python train.py --num_hidden_layers=8 --hidden_size=384 --n_experts=80 --experts_per_token=6 --d_expert=96 --d_shared_expert=0 --hidden_act="bilinear" --moe_layers=[1, 2, 3, 4, 5, 6, 7] --router_score="sigmoid" --normalize_top_k=true --routed_scale=2.45 --balance_loss=0.000631 --balance_bias=true --router_bias=true --n_groups=8 --groups_per_token=3 --init_std_router=0.0102 --lr_router=0.000324 --vocab_size=16384 --norm="rmsnorm" --norm_eps=1e-07 --tie_word_embeddings="early" --optimizer="adamw" --learning_rate=0.00133 --beta1=0.95 --beta2=0.98 --max_grad_norm=0.5 --batch_tokens=131072 --max_seq_len=512 --train_tokens=561200000 --max_steps=4282 --dataset="wikipedia_en"
Below are experts of layer 2 (counted from 0) of a mixture-of-experts language model. Rows are named router (the router's row for the expert), gate (a neuron's input weights, with its number), up (a neuron's input weights, with its number) and show model dimensions 192-255. Each number is 128 + 32 x the weight over its row's rms, rounded and kept within 0 to 255.
After each expert's rows: a language model's description of what the expert responds to. This comes from a sample of Wikipedia text that the model never trained on.

# expert 30
router [188 129 132 107 120 201 162 144 201 147  91 189 147 112 138 156 143 113 175 187 135  97 112 175 143 147 123 112  87 174 107 169 145 187 164 142 136 122 128 160 158 175  95 153 144 133 121 146 141 110 171 147 160 124 153 124 148 123 136 137 189 112 195 117]
gate0 [ 69 132  69 118 142 176 123 136  49 141 137 194 138 115 198 101 130 108 146 146  57  90 157 154 166 168 141  83 103 144 160 157 192 190 173 126  93 127 118 179  93 129 116 165  76 113 143 131 163  83 127 101  60 136 142 122  89 125 143 138 119  96 160 161]
up0 [118 118 158 196 142 123 162 100 168 125 108 145 125 132 132 181 137 144 172 176  89  84 116 126 154 171 106 172 172 129 168 103 102 141 167 107 105 147  61 133 102 122 174 142 131  95 193 128 168  35 137 161 131 115 139 162 126  47 140  76 118 165 130 128]
gate1 [145 108  93  94 135 122 133 131 155 135  90  70 101 141 153 129 131 196 102 144 124 134 107 121 103 113 118 117 155 136 184 135 156 122 122 132 116 106 130  27 111 165 134 127 122 126 101 118  97 180  73 120 113 140  90 118 122 114 123 133 138  80 193  81]
up1 [126  86 148 120 124 137 130 135 100 112 135 165 121 108 115  83 128 127 110 156 167 158  93 173  95 129  97 146 158  94 126 127  86 137 127 159 120 128 159  79 101 130 115 125  52  90 146 137 137 130 115 148 131 156 150  80 198  86 118 131 145 103 104 189]
gate2 [ 81 129 107 118 163 117 154 139 130 100  86 168 133 178 126  97 141 152  92 137 133 125 140 107 173 126  90 125 108 145 143 148 201 141 125 154  63 142 135 139 123 111 151 143 184 146  63 134 100  84 119 143  27  84 148 110 131 163 165  90 133 164  95 165]
up2 [134  71 117 129 146 152 151 134  95 133 146 101 121 140 136 115 151 146 120 111  41 112  81 119 154 133 121 150 114 130 143 117 101 165 184 136 164 200  98 136  72 175 105 130 153 118 135  95 112 119  94 128 112  80 144 121 128 122  90 167 180  95 124 140]
Description: South Asian and Russian names. Name onsets like Sh, Kh, Vas in Indian, Bangladeshi and Russian contexts, plus table pipes and words like India, Soviet, Oblast.

# expert 34
router [139 106 146 156 156  94 116 192 154 131 142 129 128 146 172 168 101  92 105 160 112 140 173 131 172  99  61 131 125 154 123 116  96 152 164 138  97 160 197 125 147 103 183 180 121 140 141 117  95 127 157 137 198 143 190 128 117 166 124  87 127 131 161 156]
gate0 [130 129  74 137 143 103 119 128 147 124 128  96 131 109 127  99  83 210 129  83 131 128 141 109 168  81 144 170 165 143 151 138  88 149  85 107 172 110  90 160 120 116 161  98  97 182 140 121 145  91 154 153 185  96 101 119 175 124 166 103 162 102 117  80]
up0 [142 149 155  89 174  63 154 101 120 102 114 101 176 142 159 103  79 164 105 129 146 103 146 105  82 154 128 165 181 154 150 165 144 131 200 115 146 170 187 180 153  97 173  99 105 145  95 128 156 111 122 106 134 119 151 171 195 102  88 101  98 164 144 130]
gate1 [125 148  56 108  58 179 176  95 128 156  96 123 127 139  84 164  88 124  87 127 146 116 164 120 189 150 160 195 163 121 139 117 162 127 161 125 130 150 194 198 145 129 146 134 111 127 150  99 159 162 163 143 172 145 116 113 127  97 149  98 116 130 127 128]
up1 [128 126 155 139 130 124 146  92 158 112 110 143 134 150 141 162 236 154 122 160 124 131 111  87 130 108  82 162 135 114  96 162 135 128 143 132 159 108 126 170 132 139 165 113 105 119  93  82 112 178 135 132 118 133  97 201 153 148 132 161 135  84 133 167]
gate2 [126  89 168  52 161 120  95 167 112  96 154  96 190 104 142 118 150  98 140 114 139 139 158  93 131  88 125 168 128 112 252  98 116 140 127 103 159 207 122 110 138 117 117  92  81 123 117 126 126 184 105 174 142  90 124 136 160  96 104 171 148  98 169 142]
up2 [122 141 139  79  99 163 146 174 143  64 133  87 183 169 134 109 119  99  87  40 111 140 148 108 185 127 104 116 135  76 167 114 166 140 140 125 114 128 117 143 169 119 189 117 150 145 107 128 130 159 159 133 117 105 108 104 162 168 124 153 134 111 147 221]
Description: Biography verbs and roles. Verbs and role nouns after was, has or who in career biographies of artists, e.g. made, based, received, contributed, chairman.

# expert 44
router [126 108 152 161 107 162 140 139 131 181 155 159 102 109 127 150 160 119 122 204 189 194 150 122 114 166 190 175 152  66 112 127 136 132 118 205 125 125  74 117  96 183 115 104 134 140 144 155 173  86 126  92 143  79 156 129 131 147 155  65 124 107 112 114]
gate0 [169 132 131  84 134 150 234 122 155 140 140 194 107 162 133 115 109  89 121 136 175 109 144 134  94  96 140  57 112  97 123  86 124 107 152  89 148 180 185  76 197 121 188 133 109 131  57 153 166  55 121 127 113  76 182 159  57 136 127 102 205 124 141  80]
up0 [ 97 148 133 180 128 134  75 170  91 144 145 130 188 210 121 127 203  59  96 128 114 121 174 114 130 148 108 152 102 134  89 111 126 138 139 152 132 138 169 172 151 144 173  82  94 131 117  84 128 146 115 134 127 114 138 130 127 108 103 132 128  81 126 133]
gate1 [131 138 195 107 137  93 108  91 178 164 124 150 203 154 122 173 149 132 125 136 169 167 112 115 132 126 131 140 135 147 200 175 126  70 139 154 155 160  97 190 143 123 167  48  87 115 181 173 100 153 185 119 121 136 139 140 120 132 153 149 161 128  45 133]
up1 [140 143 223 154 176 181 155 143 167 144 199 133 134 112 122 174  97 133 122  83 103 100 124 120 146  88 118  96 128 152 112  69  89 145 137 115 178 164 128 119 205 134 140  73 110 113 133  49 194 141 105 129 125 115  81 180 162 169 148 113 101 137 132 153]
gate2 [148 103  73 148 124  54 114 163 131  80 133 157 140 147 130 120 225 117 119  74 149 119 116 122 128 139  43 172 118 175 113 164 129  82 110 129 144 126 158 113 109  88 143 140 130 165 104 160 133 119 198 140 113  86 147 125 110 151 137 146 188 139 133 139]
up2 [134 126 150 161 171 148  70 146  91 125 100 177 156  97 142 180 155  83 153 104 116 186 124 127  48 131 134 122 129  57  90 170 130  98 162 116 143 187  98 127  84 168  97 136 160 158 116 203 100 140 140 117 114 159 136 114 104 122 139 118 166 120 160  72]
Description: Military and war text. Words in military history passages, such as battle, Brigade, commander, killed, aircraft, the V of VC or VT, and function words there.

# expert 33
router [119 115 124 152 127 165 158 143 131 113 191  95 134 126 177 179 160 153 139 117 135 121 109 162 130 179 150 108 169 149  94 109 156 121 146 126 133 112 166  86 125 135 110 155 119 123 120 153  91 150 138 136 167 125 158 141 144 173 149  97 121 140 156 154]
gate0 [131 111 170 188 103 176 131 145 127 129 112  59 171  54 174 138  95 135 108 131  75 177 126 121 131 124 205  97  82 117 101 111 164 151 105 144 117 161 172 128  89 120 155 150 123 155  81 119 131  61 167  49  98  97 100 206 128 115 163 146 140 103 101 165]
up0 [130  95 118 169 119  95 122 122 163 133  94  66 129  70 130 123 167 168 107 133 136 120  97 162 154 107 152 139 164 138  89 136  83 127 125  93 126 193 125 162  79  87 143  91 182 163 115 200 136 143 129 126 158 129 147 134 142  75 147 139 144 108 147 120]
gate1 [109 154 165 137 136 112  87 116 131 120 177 140  96 174 167 108 134 120  90  76 125  82  90 133 153 165 148 159 177 137  89  87 136  69 130 126 100 145 168 106 117 146 129 164  91 118  91 120 155 157 108 107 107 112  93 125 164 134  97  88 132 133 131  98]
up1 [118 117 120 210 100  83  77 115 127 120 211 145 137 162 114  89  97 129 135 127 152 161 139 130  75 135 114 137 133 156 138 111 175 132 156  74  86 125 195 157 106 129 121 194  78 132 129 144 131 178 121  68  75 150 215  94  59  90 177 166  96 185 130  92]
gate2 [164 159 141 159 122 170 120 140  83 170 146 122  59 130 110 135 174 103 140 152  74 132 138 141 133  81 107 127 126  88 121 140 164 134 133  72 121 129 124 126 163 153 165  97 110 127 167 120 178 128  90  82 162 112 106 218 102 120  89 176 134 128 101 155]
up2 [131 132  80 149 169 108 135 109 122 122 126 142  82 130 135 143 103 132 182  68  74  82 115 179 104  91 152 148 153 102 175 115 188 144 181  80 104 137 128  83 128 102 124 103  96 161  91 139 147  58  84 140 130 209 138 125 139 223  64 143 140 178  79 109]
Description: Physical descriptions. Descriptive words, measurements and connecting commas in descriptions of species, buildings and objects, such as vertical, padded, cm, feet, spotted.

# expert 19
router [ 99 105 129 189 112 132 168 129 139 117 135 132 130 163 138 158 136 115 101 108 151 168  99 145 124 136 191 122 135 132 138 161  84 165 145 115  90 136 180 177 130 134 118 133 142 139  82 139 174 179 132 164 157 100 200  95 153 114 199 146 152 120 151  66]
gate0 [126 167 188 129 123  58 127 112 121 124 128 140  96 157 164 158 127 187  78  89 160 143 153 108 123 118 113 146  58 127 100  72 133 181 138  83  56  87  45 131 139  99 140 161 130 110  91 152 145 174 143 110  87 137  25 181 104 120 161 116 134  73 115 167]
up0 [180 142  95  84 104 197 101 121 128 133 120 118 163 229 123  20 130 128 150 138 157 153 120 181 152 138 139 129  87 109 154  86 123 128 133  56 180  85 169 169 150 138 131 105 116 148  94 149 155  92 146 116  88  93 156  89 128 124 163 163 161 111 118 134]
gate1 [114 111  93  93 130 110 100 163 151 129 149 176 118 135 130 154  84  77 121 116 101  88  39 120 164 130 119  72 134 159 125 154 146 169 113 107 128 125 112  96  98 168 126 123 108 187 112 138 159 184 159  93 116 170 119 161 215 130 153 116 122  50 131  90]
up1 [129 131 120  52 187  97 135 170 185 171 140 114  64  93 185  96  44  74  67  85  77 160 158 146 139 151 131 186 104  96 126 134 133  85  97 108 151 146 160 146 143 121 134 151 115 151 186 134 124 197 145 156 167 164 132 118 111 138 124 131  68 140  71  99]
gate2 [104 156 119 189  89 192  56 159 169 108 113 113 159 145 127  89 120 101 130 133 103  96 139 134 142 131 103  99  84 177 103 109 110 150  79  81 125 116 114 138 153  88 113 153  84  68 124 181 129  61 132 157  93  76  97 134 128 144 171  71 120 120 177 129]
up2 [188  91 132  95 126  87 127 105  70 114 104  80 132  35 120 101 224 175 187 125 129 136  74 211 161 118  98  65 209 133 127 115 167 137 103 202 128 203 124 161 180  82 120  88 123  42 134 173 155 124 140 127 112 145 129 177  90 142 112 153 161 156 131  95]
Description: Architecture and art history. Articles, punctuation and nouns in texts on churches, buildings, museums and art, such as the, century, church, style.

# expert 48
router [143 159 168 198 144 159 144 156 158 122 141 176 109 129 174 155 174 104 125 108 155 130 133  96 151 111 129 171 124 100  95 181 119 111 161 138 117 164 182 151 146 160 104 132  79 159 159 123 116 110  82 144 143  88 141  88 175 208 125 151 150 127 148  72]
gate0 [122 132 117 181 162 124  98 154 151 132 120  94 108  92 143 129  31 173 168 135 159 151  94 124 123 192 180 122  52 131 126  99 166 105 154 138 141 133 120 109 140 140 139 178 114 138 104 104 127 145  55 125  14 146  98 125 122 124 159 166  78  94 125 152]
up0 [129 156 157 141  85  96 121 140 121 142  71 121 143 143 160 120  94  72 156 126 132 112 106 136 156  62 125 173  97  99  84 134  96 126 108 116  88 166 123 127 124 215 128 105 158  95 114 130 139 171 187 131 147 142  51 147 171 155 103 127 153 144  78  88]
gate1 [ 73 131  71 147  86 144  72 101 184 198 151 121 154 132 124 166 103 124 130 109  96 107 129 106 130 183 121 113 110 120 171 143 117 146 138 120 159 216 173  91 111 147  90  72  72 123 199 127 103  80  74  91 142 148 101 176  98 149 183 137 239 110 109 108]
up1 [138 138 104  76 133 141 147 201 170 129  87 137 129 123 126 185 119  88  90 130  96  88 139 170 134 165 142 157 106 154 157 164 139 144 132 122 155 123  60 147 100 170 118  99 133 104 107 120 121 115 168 150 156 182  69 128 102 115 122 103 133 171  86 131]
gate2 [ 77 177 143 103 137 147 106 217 165  71  86 163 122 109 143 138 156 150 119  99  98 138 100 120 138 134 140 165 138 125 125 165  78 174 213  94  79 103 113 157  69 125 117 162 151 156 145  43 129 129 108  91 163 109 134 114 185 184 121 100 111  88 156 148]
up2 [ 86 131 136 159  45  87  76 125  55 137 150 105 102 127 177 152 165 155 164 112 130 159 180 140 107  90 128 102 143 126  43  96 119 103 158 128 129 191 191 141 126  60  76 151 129 225 183 158 123 174  84 130 100 175 131 116 154  92 131 128 138 139 105 116]
Description: Scientific and list-item openers. Articles and verbs in science or biology prose (the, is, are), section markers ==, list dashes, LaTeX braces, genus/Species.

# expert 7
router [137 127 145 185 131 148 120  84 132 102 190 189 148 149 131 151 175 156  88 130 159 118 171 116 158 124 122 132 106 123 177 140 112 163 133 123 111 164 153 169 107 133 120 136  76 170  71 119 142 132 149 119 160 115 175 134 136 121 180  84 131 159 150 136]
gate0 [ 58 111  38 142  55 124 158  63 114 163  90  98 151  96 149  83 100  52 184 138 120 180 126 132 118 163 180 140 119  80 148  42  80 157  66 150 146 145 132  14 120 135 132 102 124  76  87 170 110 140 124 158  74 140  58  67 123 113 106 158 123 126 126 143]
up0 [ 93 157 203 130 184 151 108 122 158 118 150  87 135 117 167 140 136 134 102 128 178  74 172 104 184 119 146 119 159 173 141 140 138 156 149 154  82 161 121 147 123 128 168 127 157 191 124  65 109 111 164 130 148 130 128 195 104 143 155  38 130 122 129 146]
gate1 [ 72 132 167 138 145 114 126 126 117 127 110  59 145 143 123 112  82 106 156 122 122 186 202  80 137 125  88 148 119 161 130 167 152 142 134 110 163 118  60 143 146 121 128 160 117 160 100 163 135 127 111  86 115 105 136 120 157 138 160 155 203 133 131 186]
up1 [150 138 126 135 143 157 102 119 123 131 132 161 129 107 123 148 199 147 129 155 116  56 136 131 118 169 172  88 138 134 136 105 145 120  76 130 134 146 131  86 113 101 197 148 147 142 140 140 127  79 154 112  91 137 115 130  97 146 164 118 131 149 130 121]
gate2 [121 132 129 157 138  42 143  77 152 131 167 149 126 120 177  98 162 104 147 116 136  93 120 161 162  95  99 124  72 158  95 181 199 143  93 128  67 115  97 112 127 120 130 103 138  87  58 144 123 149 125 200 149  97 100 172 157 159 100 112 145 117 110  95]
up2 [203 140 148 106 129 146 103  89 134 149 119  99  43 112 126 128 164 115 130 204 103 144 112 149 125 144 152 116 102 111 137 182 127  38 152 148  96  65 119 105 156 110 153  84 128  70 117 113 161 126 150 116 136 117 125 131 132 158 114  95 182 119 114 128]
Description: Relational prepositions. Prepositions after a noun or verb, especially agentive by and time words like from, under, during, since, as in introduced by.

# expert 0
router [153 161 170 128 173 169 213 130 154  89  95 135 103 170 136 153 194 148 141 197 119 120 101  78 137 156 101 158  64 105 111 156  91  95 173 126  74 194  97 172 109 212 130 173 120 116 145  99 139 163 137 117 174  67 131 106 121 173 131 159  99 147 131 109]
gate0 [119 109 128 120 123 149 136 140 112 124  85 119  58  91 113 153 183 121  83 114 150  98 118 127 124 118 166 132 178 126  92 116 178 117  72 114  61 135 130 123 162 184 127  74 150 136 161 104 113  85 177  93 133  82  51 124  90  67 109 196 142 118 120 114]
up0 [130 171  88  95 127 125 134 160 118 180 108 129  49  92 128 134 129  98 106 184 114 101 131 102 127 114 135 155 127 117 248  60 156  96  57 100  40 108  95 131  93 144 141  74 160 143 196 137 150  98 140 115 124 140 126  94 160 174 116 130 173 100  79 146]
gate1 [171  93 155 121 153 143 136 149 123  99 175 129 122 135  89 157 132 132 223 103 168  93 110 135 178 117 120  95 131  94  88 122 142 122 166 144 131  81 130 126 108 119 135  80 157  18 164  89 118 109 158 162 125 160 187  90 128 136 135  81 168 128 175 166]
up1 [115 125 109 184  93 112 102 121 128  57 136 139 150 144 134 113 151 129 121 122 143 193 160 150 138 122 139 142 131 125 165 130  96 128  88 122 143  72 204  91 120 146 167 132  96 145 146  92 134 129  90 163 115  79 147 122  83  72 107 128 153 166 113 135]
gate2 [ 95 114 178 172 175  95 154 142 116 137 107 104 101  93  94 151 161 133 100 110 165 119 122 130 161 113 160  85 135 155 146 167 123 147 137 127 129 137 150  87 117 158 117 146 185 136 126 113  77 153 161 127 123 137  93 191 124 156 174 121  95 114 128 118]
up2 [124 130 151  50 106 115 102 148 139  87  95  81 146 143 104 123 110 180 135 150 129  93  80  84  77 151 139 146 119  96 149  92 176  92 131 146 141 146  96 133 160 164 139 185 132 107 116 106 136 103 122 171 154 165 123 107 119 113 135 129  50 166 128 146]
Description: Foreign personal-name pieces. First pieces of non-English personal and place names, often East Asian or Dutch, such as J(ianxin), Jo(ost), Hong Kong, Lee.

# expert 43
router [136  72 179 145 181 166 110 151 172 114 158 159 107 137 187 154 172 140 139 107  72 127  97 104 141 122 122 100  55  83 160 138 120 137 179  92 119 162 163 159 133 132 200 133 160  76 166  44 179 150 150 184 183 112 165 197  83 152 132 136 136 128 158 162]
gate0 [ 91 140 100 129 138 194 124 138 174 168 131  90  94 119 120 123 147 165 148 133  81 128 123 115 123 138 122 115 116 110 152 111 132 109 160 151 128 103 202 115  89 153 132 160 149 128 153 181 126 198  83 105  93  50 108 133  85 198 136 129 120  84 149 178]
up0 [119  45  81 122 107 132 131 129 140 107 127 157 117 141 112  92 113 136 183 117 114 113 116 157 129 140 154 144 185 117 128 118 151 142 147  93 104 150 146  97 144 110 162 214 132 136 142  95 128 153  72 173 130 140 128 102 123 133 115 130 117 138 194 172]
gate1 [123 128 124 122 121  56  77 121 131 127 103 134 201  78 145  95 141 145 223 107 102 134 115 190  96  47 125 140 114 168 179 113 193 154 124 130 147 117 116 188 101 160  78 113 196 134 121 118 147  75  97  85 118 128 139  51 111 111 122 117  52 147  56 113]
up1 [140 175 119 135 113  99  74  74 144 146 149 142 111  82  99  77 109 119 136 140 191 108 149 115 134 119 171 159 154 130 116 148 168  76 130  77 108 114 112 180 119 116  55 115 122 138 147 206 138 108 127 117 111  84 134  34 188 156  69 118 128 144 140  87]
gate2 [114 102 141 138 140 113  95 104 182 101 177 187  86 112  93 133 158 110 108 114 129 139 116 188  21 104  93 161 142 128 128 215  31  91 144 121 149 143 128 118 135 112 148 122 180 159 168 136 183  94 135 152 204 126 158 167 123 126 132 129 108 131  87 163]
up2 [122 127 118  87 128 111 147 116 135  99 120 152 111 121 144 110 201 127 136 155 103 185 174  91 119  77 126 131  66  79 137 140  97 100 133 111 125 184 112  92  96 123 164 157 105 148 106 118 183 134 150 142 235 133 128 121 115 109 173 133 162 146 115 132]
Description: Film and awards. Words about films, television, music and award categories, such as film, Movie, screenplay, Best, TV, plus table separators.

# expert 9
router [131 147  93 176 135 141 160 141  78 101 209 126  86 159 140 178 139 126 101  72 117 163 136  96  80 119 139  95 134 135 106  99  92 139 174 119 154 133 196 133 184 152 167 130  90 164 105 130 116 132 121 182 170 137 163  62 135 198 116 134 170 101 166 175]
gate0 [114 145 163 179 143 102 145 176 122 167 106 133  84 125 137 167 138 162 152  97 109 138 114 116 130 100  94 114 161 150  83 119 119 192 122 116 142 123 115 151 199  66 129 131 170 116 102  99 142 158 126 124 157 129 167 147 140 144 143 129 136  77 112 148]
up0 [173  80  69 141 158 139  93 145 135 194 150  94 151 129  79 166 156  82 149 143 175 121 125 155  98  92 123 127 147 108 136 185 107 128 112 134 153 128 120 108  87 100 122 118 108  72 195 134 146 137  80 103 140 160 119 165  35 153 139 121 196 128 132  73]
gate1 [135 121 101  61 145  91 139 139 191 114  96 128 103 120 101 115  83 175 143 147  89  98 176 131 145  82 140  99 130 180 210 109 133 133 167 130 132 112 129 203 142 129 174 130  95 135 116 118 134 127 134 169  65 164 150 113  96 136 149 134 125  74  89 131]
up1 [207 143  94 125 112 129 108 133 134  74 130 127 108 120 101 108 128 118 131 155 124 109 124 117 125 115 115  83  79 124 158 127 185 131  56 171  99 128 117  97 142 148 115 127 150 129 116 133 139 130 132 164 119 158 109 138 100 117 105 129  73 107 169 164]
gate2 [119 169  98 136 166 125 136 141 113 133 148 139 200 114 143 152 153 127 124  96 129  31 117 142 204 127 145 115 142 175  95  93  74 122 149  77 159 125 120 178 161 121 121  85 108 128 196 102 161 132  56 147 179 111 142 110 121 129 114 107 140 132 164 109]
up2 [189 104  88  98 127 156 113 167 134 133  75 109 128 148 132 124  92  79 123 145 203 117  92 114 126  97 174 145 124 115 159 138 185 142 184 115 143  88 123 143 119 210 160 128 107  97 145 106  89 127 112  75 109 134  38 146 132 133 111  67 122 170 125 108]
Description: Word-internal fragments. Middle pieces of technical, scientific and Latin words, such as gast, ol, ina, carbo, especially species names, taxonomy and chemistry.

# expert 18
router [123 180 162 136 117 150 115 134 171  84 127  95 144  83 148  86 165 146 183 116 136 193 134 153 109 118 206 133  76 143 170  77 113 124 155 168 154 133 142 129 140 165 109 102 169 157  96 121 168 112 150 195 130 179 162 107 123  90 152 119 143 159 128  60]
gate0 [118 104 143 119 117 146 125 162 130 132 162 137 116 122 139  88 143 138 111 121  94 112 135  57 166 106  69  90 175 147 113 118  98 109 154 104  94 116 171 160 139 148 141 157 108  89 196 101 167 105 149 144 108  85 134 112 157 188  68 125 138 151 128 141]
up0 [105 153 122 106 148 119 101 119 156  97 121 135 132 129 138 123 144  85 116 100 124 212 152  78 129  99 148 104 151 110 130 141 128 121 115 134 125  37 158  88 146  98 117  77 139  82 182 112  73 200  99 177  98 175 123  87  98 132 128  98 129 120 110 161]
gate1 [121 127 170 173 128 129 129 131 213 139 138 129 131  76 167 112 125 128 116  88 126 111 107 122 142 123 108  79  67 137 147 132  68 142 112 125 102 148  96  89 195 124  86 134 177 124  92 120 165  44  96 123 201 118 119 107 197 163 136 145 153 133  86 174]
up1 [133 141 111 143 140 185 166  73 125 103 110 179  76  88 136 139  60 153 144 136 115  84  98 116  67 129 132 124  89 119 109 107 165 132 129 125  78 128  77  98 113 113 166 187 169 106 152 117 106  94 130 183 124  82 121 167  84 131 125 126 162 175 135 152]
gate2 [106 114 138 168 139 100 114 123 123 123 136  68 136 126 102 115 179 128  19 110 136 143  86 103 160 136  98 127 199 112 105 155 100  99 100 147 161 130 177 184 103 141 154  49  51  96 103 124  52 182 160 118 142 103 145 126 105 160 130 125 131 146 120 102]
up2 [126 128 127  57 117 205  85 141  86 150 145 158 155 117 161  82 106 106 124  73  80 175 125 108 101 149  91  97 117 181 104 146 146 130  75  97 169 127 129 154 186 134 133  96 129 135 122 127 163 124  58 126  96 153 172  94 122 146 106 165 114 121 118  98]
Description: Buildings and local history. Function words and verbs in prose about buildings, streets and businesses, such as was, to, of, built, Street, Avenue, opened.

# expert 60
router [120 126 112 165  93 230 111 181 150 113 140 173 164 167 163  82 110  97 143 107 141 168 130 194 123 184 155 104  61  57 144 181 151 134 117 153  93 102 125 140 136 119 103 154 172 103  74 126 109 146 128 142 190 151 180 115 122 163  99 111 137 133 123  52]
gate0 [120 134 162 153 169 119 138  90  77 131 128 135 105 118  77 126  94 118 111  79 176  79 104  83 137 164 127 174 137 162  88 101  92 103 109  77  68 160 132  95 161 152 184 148  34 127 117 109 147 117 122 178 146 160 152  83 147 143 153 187 125 144 174 127]
up0 [129 143 143  87 114 122 135  95 138 153  99 131 135 126 112 169 109 129 158 162 133  99 147  63 124 165 153 163 133 136 122 142 111 163 106 170 100 102  68 105 116 125 133 156 131 118 101 127  87 104 116 146  86  80 171 103 150  89 152 143 127 131 135 105]
gate1 [142  86 206 141 150 128 170 172 136  77 121 129  96 152 134  91 118 125 124  88  87 110 134 140 156 101  92 123 122 173  89 159 116  97 131 123 107 109 111 101 166  50 147 116 132 166 149 134  85 189 111 145 125  68 161 131 143  85 128 180 183 195 123 148]
up1 [156  99 154 144  34 120 160 185 118 131 127 126 118 137  98  80 107  94 145 172 137  92  90 151 114 125 159 149 133 143  24 154 156 239 133 124 103 105  69  56 136 125  55 122 142 189 167 112 158 189 125 186 217 134 162 161 148 135 139 173 253 138 121 106]
gate2 [135 133  48 225 127 139 102 115 131 166 114 122  94 107 132 106 139  74 138 101  59 118 157 111 178 145 135 144 128 130 124 127 111 100 171  88 124 153 162 187 134 132 138 152 211 112 125 134 145 121  18 155 137 123 112 145 152 166 121  62 129 136 112 129]
up2 [156 209 207 139 153 186 149 133  92 156  98 150 110 155   4  98 139 185 144 128 142 137 125 158  51 166 117 126 156 135 148 100 115 118 139  97 174 119 126 120 122 120 132 130 119 148 113 132 100 152 121  61 159 148 162  89 104 167  59  57  75 173 153 128]
Description: Opening parentheses. Opening parentheses before translations, dates, birth years or roles, as in (born 19…, (Italian:, (2019–2021), plus some following pieces.